Below are experts of layer 6 (counted from 0) of a mixture-of-experts language model. Rows are named gate (a neuron's input weights, with its number), up (a neuron's input weights, with its number) and show model dimensions 0-159. Each number is 500 + 25 x the weight over its row's rms, rounded and kept within 0 to 999. Numbers have three digits each.
Before each expert's rows: "mostly gets" lists some tokens that are sent to it at least half of the time. This comes from a sample of Wikipedia text that the model never trained on.

# expert 55
mostly gets: " have", " has", " began", " had", " took", " went"
gate0:539512526520518531488491537514470479501532522512521516528476479507464494481467571466481532478496561490550502489484540474471511469478472482503532498504516501504475508492522536523497504510492489502477504474513478501513539532518493546470487525531530493530475477522485524498525456466509477540469513492494481490461493471484499531469486494498524519446533536507493494516530479506513483469473494498532521506499478539451582458497475477510475511477498516506502520497521516539444522501483492
up0:504494499504513468512484511482513513472507530516516478536497515485528515529459562487487556455454544532485534525496475494496458500487497513544481510498539485484493455515512534489473511512525510484503468479536495453489481490503464535470525480482518488470503473516496500499504439483477491441470496509484504535512498526521468546502518518496503515461505489548503505492466504489550485495475484466535508454506493556520513450486507529523474538511507492471492506511483509526480516550458470
gate1:495476474539532506504544484472512498546517507487523495516492495458469505502530496532481493462525478496516509497574482516468457532529524493526504503518453468522521526509492473507498462482514495462493523489514544476497502459518512527500534485513426492465500564451519470517505507476511508455541503482478522509532480490524530494468514514518507493519478532506506533483462503520492491487430521488495531530462512508518497505502471497489503481473449471509474474526505456504515490462482491
up1:566509531507507471530469492535506476511508494508474502501515523466525493472504481509487544532521524505492495496478513440492499441534502498551501498522490508501517504491530526533498480497477489496516456463513515513480511496524501508528472525480486522529477500525504489522497500504528502477458474543481455479490461489513538506536480504476507489511545494458543540471451496513466473541536510543495516494490510490470476507484510473482459458430513468505494489518487514518476524487570470
gate2:511487510519519472481547469482502511508488510505517512487522500506507531509503493465512536457489520497465490558460528465514498479500504511526491505478507478520463440561497512495520483445518492511517501477516514490469489525533533541486491475500503525480506482483474484487476479499560476485500500475519491489540515549482517513558499517496529445495501529439518530491534474455501561504503503501488509498487460563526519537486474546529497484489482474505508495473494464518508475474537493
up2:504479497480488540523478535515519512549497482545497477526445501508483460534441511483501492556474488553506490430487501490516465489512513467455456534518466516492486485438524491477499510526432495451461492533504483496513488464508474495528496477492478508515453502525517506496498509548466500512508495485511481486500505462519492472499477495487489540505479534527520457476485487514522492479535506506513510495483536485512462495486466473495501518507544539492501480529492504544507508512471522
gate3:485465475499488508542489497488483484465509492488499471529496515477510520497498479487523514517466486494473482479546500512504510533543486471525501514474484498546482512533499454538526464476484473504473473453528479463523548504488458463454531490487550511536473536537479483480517520487501496530488501526502468494551524507512477455450486476438483475490507480491530538477512530498519471443474499535450508474531480506538472469493503491514501515491525481520480504477525509486487512480505546
up3:562551515483503542463504510471518480505478540493495481523518547532521499529512524500482463519454471504530462489491527475458494502499489515482484502583479480540494519459503486499488497518501544514529502517481451503521511520482535477539512483512515530492507513492532532460497512502497521516476503502475496491519461483554518509482483479497522503477485496459510475489525488483507470548472543509485508505518487518457472480550521504545516487492501509521476511534503479503551526559486482

# expert 15
mostly gets: " med", " Pol", " organ", " offic", " bas", " class"
gate0:494486485498556463477530520490470477477495523488501513514480523521499476527496481549482539502470466473530525510470517520528476494523525538472481509502524479526504495529495513492488519478544470507549493516479503515515512503498513480455467558465462577525484502452474527463512535485480527492477513466517535496492459489515534503457536519481532517487504478457493518510476496531527539537511510517517479535499527475491537513482452520525483462486483490503525493485484477503486495444480499
up0:513497540529507518509491512477522515479544524491527490485516522491510478547483487527535449540519500502524508463502528546554483517500487550484512540512490472487541523515507494452491532536507491516509483501456522450508461504514502521538484470495510534490491491484458501445488508495485477473494522481536464513508452504505495472491500518462505510485474492503527497496488531553522541518509510509506478475511478453507529474494448499512461503502461471487551502505476555527487492504487558
gate1:497446490528509455517503492490514496510494455510494520455468489455443501509493477520436495502531521493528505494473496507518484529506507501486487520557534504480513460509516521470504494518465497493561488473462488523508544516491534522507481506511509489497482467528476493503473511513490505543483494491489501526477449541591488461509493459443489509519480486468494494508523536556497495464478469492476513560500512491485506497519475491472504514480497515486527505481505496486478463520519538
up1:541492540499475526564538504526527520541521484486506482471474511542518498505469475472541449537505481525500540548514499458464504478483475483489518521424456525512486509501515504497520480467490499489447509479497540463501466482500488513490565509507516513516506477473520504468496497513493509491479526489505496508519560543445472514477495488513511488462510506491530500512499530517486542490495488525514497509497467486485486491494469491501546462455476493509515521469530511541499497512456491
gate2:489525458520463485509490503487516497500511498518486523487480492453544494488507516525505483536516510472432532475513528480469490514529508499522506467482502482486480490472487528500518513493503496524494472560527504500511481512473428520502548489513502520516476501438535501481472505471507510491501531466506521578446508482453502543500499520490508489488492497528526504544545468504483541518495486445522480492504482524493535541519485541482508453533474534531500499495528461512491492477512513
up2:509512480486472523494525439540509522497496480460488465508490585507547537477449477476500498489540492478500525505541511524454467466517514508494495486490481458513494540488481487476494454512480454541524514529463492478473482507467463489520506531506494480531478508479519554488527511508498542530510538508500498515489528461479475498506493486500470491474497476509435474511503507492525515494521484482465485496498467512500497470502465490532524519505500492506468481504475488556468539545519492
gate3:518493517511502495485503543517512470499507503453473477558457536510490499505550534482494520517449517484514485502507489521504475465542521480500518499501488494492469436476478494518501484487472473493560509532522479541504460451494478458490556508519494490477483513504532516476520514466507463455476509481484545517535493513498495498526459537508488489476483518505487463504553482518549470497511487509521537510523478506521456514483502479528492493485449492457482548518542490497506475505529491
up3:491451510463481509480514429490498507514458518480509487425475505494541487481502459515512504481504566498523500491478517521468478546450462537511508501483525516504454561497486492544500479489496531542522483496476479528530526565501478484483466496470515510522524470452479522512506527493486519536522472481516484490489519486476475505509482513507478509482510501503504479502489503470523524485517530526517487511465528543466523471517510505485512490505495509470550474541468517507478497455513510

# expert 12
mostly gets: " footballer", "ician", " politician", " century", "ler", " medal"
gate0:516489468516487511529474493462516560495479461483505496475513494493449489493473495488494479499530451474528539493494491503505471488515509495505475518523476457499525518568500524494503484505474528505483550517471488478499466497472505510504486495486524460484459470530525488509444475520525449503503448477506470518506477487533497500497474496485476505515522458471505571486473496525474486495525516497495503543519502444538552543472536500454527514509489505511524480506475528503528507556504513
up0:473517514499518526456517456438500488520507514452550527483495489506479459519508490493519481495525507430486522477538500467518512498524515504505490512569535546562502489515472517481491527499498531558496497534476515477511479503506530494552477502486509504463485515475509486499469450465502513503474508517519504553538472479526528483496453516492467495533523520465523472492529495507516466516459493493458449502535494478508532510483494514475517501473492500502494514507485521511534488500521469
gate1:514531491523491487548508498509521495490463476468478477500515473495495483504430498520495472547487463496493512500487538494520499449502513524474495473514520442505543470459503483515508463524524488481500471500494526514513492522526484483504472527450477472506482500491490513567502555492501461479517477487521488467515510469507552461476502466455486521491485498516491494522483525493426531507511456530520490495508467504494498494507530499459463481531526497500470488498502519471521470478461436
up1:527503457479518454501500514543498506502530468491475473466511464504530509492497504529501525465500467459472490476520511503495513461471525552502518476493479507525505502481496503512469519499505500505472476454504504501515527499479536469514492501549531459501508503470487535540474520516491467470528500465522489475503485489490511486522475511456515498541493497491469528505454471560518497489512477562484467479504463520454488451497490456494467543501500500452495497542502509507498455563470538
gate2:477457498481491474487537514532524464522488489492452477437521506498521499470473518501514495502522491471473504505513490513509577480530518478511506519470468517434542499478516505496521499488490501487505527472495475500541502513483484515458457520460558512527512443505487510521498518502502504494483521488523535482491495498523487487497513538484493474452529516463483545541478491477481464495514453467531474506512460477446494486519510526488469497466547481510520461496501457535487513514505521
up2:464497466525505515485472513490500499489500501498535524541494506508459471534522491515543498479489497517556512456510474520500440499501503557485523478500522455559452493487515509517484481503505487525528509510478552497495521439485529479523544496512471492483474534509505534500479487475485504497491494505511491521498504524507498481510535469542516489540496502544547462446542521488521519507520517492482525486481530504560488524507523487525512498477497570524503523485532536500540467496490477
gate3:510493533538529493541493529478478492501486460452504525511532500507551476521474527462530509508504510501505522493486497492485503475476466465481513479511470458524535474495484514542486547478470505510547482521496500511494505508473469521513501499509474501464512458515546503521539502480472461545481470494483560504465443542487544522442477498507527504470525466493502484506502514539505496482533461454488505495515467485512479509490471447501500460507501534522527528468526483466489489492490517
up3:483533485481538540482499479528511493509485502505495483514501474469487503470501489534498480518546501515513504485520502534512514494526539496498458511496529540517502577543501496498520474528541517496522526506500492488496523446470517531479449474478509548528537472501467449546484477484507528487531527493486521481536519452465474453541504519441496501531450509511493532480463496496522461497482493495520492506485532516506492502494514501542523537534512510486472494520476557509490520536482501

# expert 75
mostly gets: "ized", "ised", "ating", "ured", "ained", " led"
gate0:532488483477444480488500527511498491493514460506491479538490534477542509481483506530483510509479471492496520551524481489515491531483492507507468467509538463571498492503526483495541522486518508508487480499534467532507485483478519490545509508511482466506476518514476538547472492520530480536531543511470502524502498485506513542481484483496516555517512463483439485444510463509466485505504497512501482497478501481476503517522540492503495469545541489487543530560521516523560495479522505
up0:478505503489470507464521506509506484546537505505503515521468499452536529488497489537476531504502504483507510525524516496553517513502480473494452435515475507534520561464498506475507522457511513511501487463455500499501490507495498474500458510518499522497492511554512542528494528515519516502524523503467568519511477516469520528514457492508519510571512496472461509497510509539476521463494447484501512514492519520494490472520540505496502471520537527480536505531499512540560517496488461
gate1:495520472522492471476504470484512473485470463505487522505504512511474505480462495503465540506499485490479500467460457493482522519517496493508486499514495508466539513508535472481566468435565443518502500510468493488516448495496494470513527437534508503498467513510520481458499481444502513480471500489476537491503523512467483491503512518487507518468501498512500511535477483503449526491483496500525497464544496534507501488525493505502540498461480475493528436467543512496503461467448495
up1:498523479526464474441505534465527505505468503471431531528500469507490531480492529515528518503484538481487497509484478470521534472494507517515527453477459504511500507480513504530525484480505424535492498498486511494510543527481470517484520519508494524514492480518490480498473490494480494464455529537478518511486463564511511495486507490498460471494476508496491515529510489516485506516535514523497483506482495503493469492496509437567462421469462512510527507475500522487492525487537483
gate2:490519511542496519502528450539522433515508529490453545505470500494468499507491524481506489484521540536486569521483459554514473513492478499517497478511486525499483476485465575477493465514458559491460494482513495506448511523547496508496504535523518514506482473501544528488481491479507481509483500500505524516490518536470504507493525488468569485520501456542494495512490470476491518505530497512531462496497476486523483491521487536501515514502508442516511512503506536510513491508483484
up2:427510480502540515472510509509502475491481491479492471490533547504445521495493544517469527466511503516494518485497515503487479479515439488530448494511469506511530473509473500492509535530507529485481469507496481576447456544475481472520455473504453498474509482509500518495517497495498555503515516524511524520507456505518477485491521502486526490501485518491469503513509494500511532494486520502479478531484483463528512475534498531512507448542452512541486460457481505530487478521492526
gate3:495492511491546490484486495475459459529486509496498517504542508536484488517486468534520466480497499548538520511547526489494506473482482504517539522521496483550510491520513480481498532480463517543509521473484523472508496475479492480499501505497490487562514477455518537506532510488555483488507524471498522547501490484486475528487549503503520468456491460513498493565521539542467539513495501536517487535494509499511488471484486461510507507503511530491535501450480486566502559493514521
up3:494485496458476520503482470469448490505501531552492525491536461515489531474506463487538482519488505521481509483522508487508506473468483500497484527490512498533531501473539471482492455496462467517514499462513489484481491486469472495493531501474501473507495500473513561492527501527490488463504492456479509538497467514523490485526543507500521510459509493503544459513479557544505525516526519485493491531495478498494499437470526477463507503529499513491531456473545517560460556509494536

# expert 70
mostly gets: " dec", " rec", " col", " prov", " Dev", " sec"
gate0:508503492506530526510518467470502507456497491499510515464512532509487471538460481516503481499510501503497490485516533518531455492477513496493457512505535475485536563553485501447467513520507499509507528517456500539512445522473499558505496497503509516504495539458519542501483494489481494497481506510514557525524500510541477515507524507490466478506506490488494474494467497508440522480471482480510461498506482513454497468513510508502507447477497520438491504487495521476472427530517561
up0:531449516498519498492487481493508471486497462493451527515531495540548509510483479507502516434494512493490501504486494463535474510535530515489489453539517475491528504469473489476476493488490537497491513497508487498459519509506486477536454532480506512473551533512499457474529549455515487502515513539482504519514512464511472466539497459495530465497482488496532486506489458509478509485464513482450506522529486486504520497475509527481514491511473524524444506507483502540507465528502585
gate1:517489498517486505485486484508485497487533523472548515522500508491477469515522507472550470505502485538504467486536496511540509501509479511506542515516563458495507535472483518471501529522493505496458522514518491462452502459495488472508552488483507493516486523494524487492479529499541475510514469531455473534519466463544490504464468545524474487478515504490504495505507500499488502507467460499468505442509474475512541515562510528542534567498487497514516472533520524518519507544472470
up1:482488462529522481496484528484481475498511508517451526539534487471486521500501521500530544526522490479512502520500516518508466493539487481429555465527548527529541485520504509480485466502492486513454487476529538487519506521510519526503532487517526518539438488502531493514505491467526553512469505529522477500492485486507517528488530551520535480526525466512483438533496462478496485500474510498541505452458497501510519482544461500503517499503506473496529507505479509512534532528485498
gate2:520531512521441490532501491457515511493477485490491471478551506527479503528473529475469490492507497468487477500501508506504514531494467524524486504518507492461523471537471440524505528506505487492490476466503471546544458566543513495493484476474541484476434483504472484523512540524482477457484510519528513484482511473516491483492487494527498483528510420489511512501474472520480525499514507510491520519503495501505484459512516452543457503532444497519494508504497529485521516529536516
up2:498467525522434530498566521504478510539495475483533479505543479520544496491491470524492476522528498517534469480507479476519501506511506529505485438480546472471491499487537476496476532478487515503477532511473548490513515455465496502517525473520516498499477493455483506505516508489496469491508455563544509511513447504515483544486511494507547497489480487486551483489445536460532498519527487502516512508530512466498454478481515501501523519498525486484461526505517495533515463503498510
gate3:497525505523480487532443529481492486501520471522512507503503538521460466481474506531491486512499522516466474510542481527489479522508494481514491496515523503472516529472503526539506546473530542471479453523494497473505500473537527465512500533457523524466522485497493521510489499518485485519436457496499484521518505518505512484475470487478468505517530490536546524528511454538499473492526539469435514449512517452485511529510518482504473531504532506500497497442499503483526564504525509
up3:519540498510507520469486494516499505474493501510480482533454486528514522531473457458486538516484514521478497497478447481466478499502493498487506492512510505500494534538518486493478528502483491510500444527511526530534439489568498529530503493494471492507538483516511517507494544488522561500496474466503526487528508506531493469525499460506500470480508520455484543469488473503482481477463527506495474541442451502487490526502514530516489466530507486539486454501482513502489498557479560

# expert 99
mostly gets: " released", " played", " won", " used", " made", " received"
gate0:508454495508494471518538512494508518511483512562496533486511496489496523502500458531521537555510484494473485476518507500477500482513527469519526505517532502454543521498548513485520481434461523485503469503488519454537487498504488503530549503472492499499492523505523494512498454485451539523500477474525526524477512508506533476473555495456483526490452516503487457532494517498495482511534500532446478484528474536484492489491478540497497537471520478510493499522466467504494530500519439
up0:468483486491505514523465472474492464498561526485471501529462532472550471469503504480515505500483462519502473521488535548501505481482514514483463484485504461539527469504480519469510501504498482519482475526441511483484542530486475505519521516511455468506492503565471515546506518520530469486517473508513508505513504551500469469513482513484503516470523503517542538500468474487512513527505507462471511511469504475519439477501519503546537492493510521480497508521466547538475518465515468
gate1:560487572469469522477489504474456482496518468514477527501519506487540525556508521528522480511478489453481526511484481492509513490532498529504492458493496448498492457543472503495519515507465483496520476493541525510458516519459503509491528468515510480448493532525523482520481498504474481474473481434486451547516532483518506486476513501491504541500498522487503498520498508493561504555489511509496480523500486542511524523473509517509472503497490547498535480465517508520461486521495491
up1:524503544500467482512516467500490494512490486554492517487526519531501529550485511525519533476495495479478484543473474447514507504487512519511490458486501449547488471514497495475559474527494464511484492462521497522472514518480504514499503469508484528484452517493534486474503467504460517470473460488473438522482471476496563507504494507473445493502488503503471485537490478502529537556495521548546516520524490517523472512473507529499481498498487523528530474477482499518535505537511473
gate2:504526538517518481452465518501494512502493523518504489474489474523528531499501501491464514471493496458516489524478502511482473523482482492557467540496483506492475468535456499537497513504513499466478439489498512492510524500525503547476447501486526481487570519492510530476518517528546501524481516517503450484525496543501513479522496522477502507511487516489493491477512454508457506537508504477530536449489541497513521483539518540509496453496507470482536481462527459509462489490482435
up2:477505505531536492495473503501471477517476476510498450498481473490529455516458579503479533457479484469494497462488510494516455509513486491508520521476498476523485501546450498513498526448484507484452455496507518522481546472539509565489470494524452542514512468513517503469491504526490481455507463466513492523519484508489503464524507482521482501469485511482485541536500522483516553522530511516486503523504517499524498517488531504493478462481543484489529519475492501484468468482495542
gate3:495511459505542485488493506487491543523517462518520447514499495445491496486495510518514509495502522520527498471485531529487541559476508473537475433480483463514532488512504499533494509482494491464507515467524527516452477491440509517484493511492505477482487501509467535511473473540452478484465528526503492530509529466489487507523461494500525504498505503500493513472545516513488464471498499538519479545499514520439550481501475556451489482509508495459504519508533491549529512495502482
up3:480519503489487498458497561459491511492485502539492473489549512527511523488504526484518442518512488487461483513488528497505521508528498499514465547504538488437448517504471499489496505504504477549498484539487511497519490487520506531474536490480557476508523493488553448519522528465495524513527451508487489505477519526491517539490500483507472457528498530498507518518477498476541474504516510492470497521547510481469513494496477491538500541508511502508507485460537482435437503527518507

# expert 188
mostly gets: " there", " There", " who", " was", " were", " could"
gate0:516481500504510488510484544486528476516505471532499507532482513480514509491471473492517521473487480521470541458474508527477489524493506507512505523510494508553524502491515484446553488523519509494510505460528524481493485492517498563525518479487553507508502472486517547491538508495486517537467450531493552530497476506505506487503505521501509571548498509485509501571538485477495516509521516518490507467488461519485504563488500486541504521468459473539498473497486571521482496487508485
up0:463476538485503507508490465470500510506490514504470499483505450512550487573492520511491500536521496494518519492509457473485519492513491529517471509468461460490486493486494501519546492510481509491532535494546495513508534486494500523493494498508461524527488484457474465488530534511506495483532522478474492564538489526479521467517453484508491488496488488492477480506575528529459492504493503516477492545499546507488511476477533505517525516531477522532529450515513471485552511492558539
gate1:505506485503479478473538453514504466477545523489483505519554479484444499525497537470501528511533495508505501502520509483488510531510496467525495454541495481485495482515466463478544477516523470448533495480540509478512528485513512479545508487565544487517485490510454514443493502514518473511512542496477482503492481455500497513523529435504476480526495491493463492471470504484511527542504494502505492475514476533500508501520454508499470527527504479490468523463526434479516511485477514
up1:523480466485479506477528473477517496513501523539512465495508533465499512540510470479482541485488485508515459499517485509451513526482508498479539494490478457499503502476501523487439529515512470490514475530463506525494497485488509524492518564505432502528491532500511482483506476522575470513497527508506527517473515488493475543464503481539508529484447498481439556508519507484480467508512443495523495486498535508491508468485539477539507496501463518534493485499487472515506453512479532
gate2:498491494501483483501520525466561514496459465489508499474545513517523537485500510474496503500483472508480474491497480480476506532519493491523466498520489487519502470454499492513546485504517555462497525437461539474494508512462491507514526440515511480514500501502476499474501514492524514490532500483520460505555491496506522506510485550508537469561454476499504487539509523465464499524502470511525503521530476518475570486438505532482509493514506486496455551529520515488467518502509481
up2:514544474515493482559503497489512494514490498493528481552530502471494497519551506553496505454523476507531480495502481488481503522530486467488493490521493477514498487518497513459511520471512507532523495526525454520487526523463467490501522533520558549517515491513504523551502494523509497535499520554465461476501465488500468531492486481524483469502501466549520477493489572492483481526485489496508479491492526507533498538512478513518487539521535552488525459488505474556493455525503515
gate3:530472518537551543503460574490508495479489543538532514495488480496505494468493517482519502553519492500455484492462477509507539537499520482515456507482480462474546468527502484509482511523490505513502481508506483537513557507474489515520518502451510501471487493539472467524508497525501462511542474499504492454490485507511529520506462516482495488458532490443505511524461529483546469509500522487526477507530507529470502500528493484513484440478501519516504453490462517510506506533513481
up3:486565453468456491519530456503483549510491520505488484490541515495504494518495538507495456478495494489515517488504482504493495456527466497503501459524550534535445502519481529500514466502524483482472510526500478511495466471509495499474488509526500540523519524476526515515520528515463554453510509496492502543483543502440493495513488476483497531554460498531508490492496523503504525466478461495497496511480461489514535519469474496467531502524477516479486505531547499498468527477440512

# expert 126
mostly gets: " six", "te", " four", " eight", " seven", " five"
gate0:484527489528512469500496475522480483509533516495467509472499514492442456486485494516551488518552481515532482492484509485517540542539502465513491487505470517530485506493501457513471527492490559496519470505492519464505491488473480502524479507518495509499489459538508497540500498481486495453511494487492456531514520512510506483501537512478479503474489461545532497501541551485573442463471491498457553504463487487446473510522501531521509503483519498496519498486514536510459519470466515
up0:445477483494505462533538494518478487501512491513483523449490506470435488511498483524505485548539470480491520523463488530481484498490490498499494464491493522534498480466517540532494520526491485498516511481496540478504476508446534496532463458506442519520497493558575495535544483465521496510534497470485494533516519472533498469501487464533489480529490530460506505499466490538493514492451484537512500494514468495478522506526490499495528485518504540506496455506528493485485472480520482
gate1:508480481508518504478492459494546464462537513494525525477477484487468508540475513516504478519469487479520532512521489518484545495514515499501506550475487507507493468509455492433470503499489492522486505480513521467511489530515523513517518476485492495478453492517500540449499467475517526486507538498479503510479465499502500500498513474476513512509478513516539496546532464547463457496489506513506501530512513521551478520501503521556453499530475515518550480487525477552480520537519583
up1:504501491509481480511462495468490509500472481505444512514458471505508458480493507519476504520477528495531502481496466462512469503495504549509476462501511496467495528477467490533458464480447528477511483506500524524465530490542527491500524543474496523503525512464558476473476499510483522495540556468518491479474497509450480536560486519483503509536460505492506526493466488474480503554532508460494531513476509505523482491552508511489498481533522485492518440539501503521508511493500457
gate2:495493504496454479523519498499523480487517450487515505536453472497499494477503495526474514496492475507524478533524495477447462532524474513433498538506487501454553569535530514495485524474488453487543493448482552475441517522526497506540475477483478487512486464496531506500477492487534435454478507518491516489483543499508517509491475495502504483507527512515528516524454459483507491515504477501509526496535526515519523497520519517523510496517490504521508489542520466501488489531484530
up2:508497553495454540475492541523530480464512528464515484519485466508505478480509495478488486460496518484502492497474514473513497540508482494462506505495495504494548534516523521477503526475488537461478530487465512460473472520484528509503501491496473468539495436492506508472458483509505471501466551524480498551510497484475543503522495523507467514503511469478529494494490480510479463497515494473526486467553480491506444502452526504533473498492518478523485520459511452524468520521450553
gate3:509516494509535474522512477465504516479505525489536520488560483516519493470508548494538462501489522491507497509499483512465494472435539493503525500540507483451439513560526521545461539486493496535523498482494536459505510504500433482493488469495512507462487479522473510535479450534479457479473474487497493512506516541525541511524475527473505485522487481501529482487532500472474490469514482483508492517519501538471496526487469494517483501494484547490518513474485492533456508507511542
up3:525489499520522481511543515494479516505552505490511506494509450506506516492486467518535497498482510508510480495508499471519501494479520474463506490530458504474464530532475513499547508549508521488516516454538536471553476498508507490525507491501460472434499509493449477500493461474488506455531462507516458518516510500517518509503498517542533502495530476500501447530526464511468483467448515484482552470531485498483520533494484497532474460500441494528501543487532533498502477525523526

# expert 102
mostly gets: " was", " been", " is", " were", " are", " became"
gate1:502553501498500481532477513474514522514475523487512509526477472441517540524544530501505532515506528534506474535501512503489482545467473470532488505469463436507524504495504515478473543488494500487490552465496478502475532520460504527505484504524485495493441473504508516538471530499498529492509522511459534510515509472518501509488487460485487488478546506476517447494541477457487525497518456475509465522526508551473498422472495512495481492489500497468518497488502516524531506484509470
up1:513509522491516463509486461532567472488479492472519457471476452468477491533494499501499502515518498502481490490523491514510500547501526493522505492441498477431506541518498510518526533492524551534475504555505511527477512503467549477500523465503560469522524483495471468518542514495487470515510502491539469508464496506503505527499472511477531502490498511498544466515476560496538478481507499524475508514491513481499497448511490498513491480533495465485517500499483538532523532438496494
gate2:513516434509455505488470530480515482500490522540506538470501503487490587509506464528494486517480510515530479507464544485474465502488490446508481490468530508495508526512512525540502485462502503533547505508517561525492453532510472515492527505484457477509506473464516512497483543536484518478508500502490559500461466496488480463445481472499473494539503499507500493493526521499527485507484462461504498521496500507493488499502502505495550509553522516483507511524524512491522517545538470
up2:518505530512528479488495534472506492495475506514510486496458493498505502464478464473523496510513513504459473506476462492510526506543534500541519532528471547509478482517548490504533536502510501483528526493477509524491497477510489484521523477473541497504462505487496480507469535525529482574498482504485448476445472509519507487490515564454496498472535520489490453544488499512470448461502535545514535464487528455536539503504512490521499496452491476514507517514515460479511483517496513
gate3:437526522537486531492545480500467467486550492563491512493516466514503508508489478494466551497503501528496465437510501493495492488505510448500499504505531517511520522496488457491524527490469467539499442516507515476524492504495513485486474499498525464502521511484542502478498474540520518487492521506526523472505516522482532503549513507497533494549512535506467517491505481518481487486479457484534489508482519521486535513505490552483574499496503524473532534492459535501561524490519505
up3:508499498502490508511485474478567510512485507537544458525476478502501517548494500497498493540487502462491492497479493453455492483534470519511515534472456488514504493497560541526541502491471467513497481496477540547435493517491560482445532478500480483504488482524508511473467459485470479447532514531519501519507485445487511453455468496522469481461496478491522508511501503498508512490505490516535497527507512495494542520537514520505486512506509488514485532462513452496479514522512521
gate4:483526494513489500543516569495513486483477508485541451522494483491498586514520513495504533473515532511490467503492473495503483461531502479527525486486467552498507505485522479513501512525456535521533496503492500483476511518517457512503502548486515515500505541466491535536468528496478484488497528530474490496483473495430518486534537542465491473456473486471499517513505491492498478501500513438510463514484464506498538535504510540476502502493469508498430481480472483522473495503486492
up4:480510543503491522524476477504490494470501507470509456479517482517520511552467554502474522510506525509459436510517494482490464519503505503517558484493464475533490492522448546506489513490517525490489525484517460542458511509483478512521518465473495526531533529476488490507521555492512504463524510471483477473515507497462477487517491477493504482513491533501469497470548489446484477483507510504507450493559494527470510486512510477465506491524551469539500475517517534457491468508478523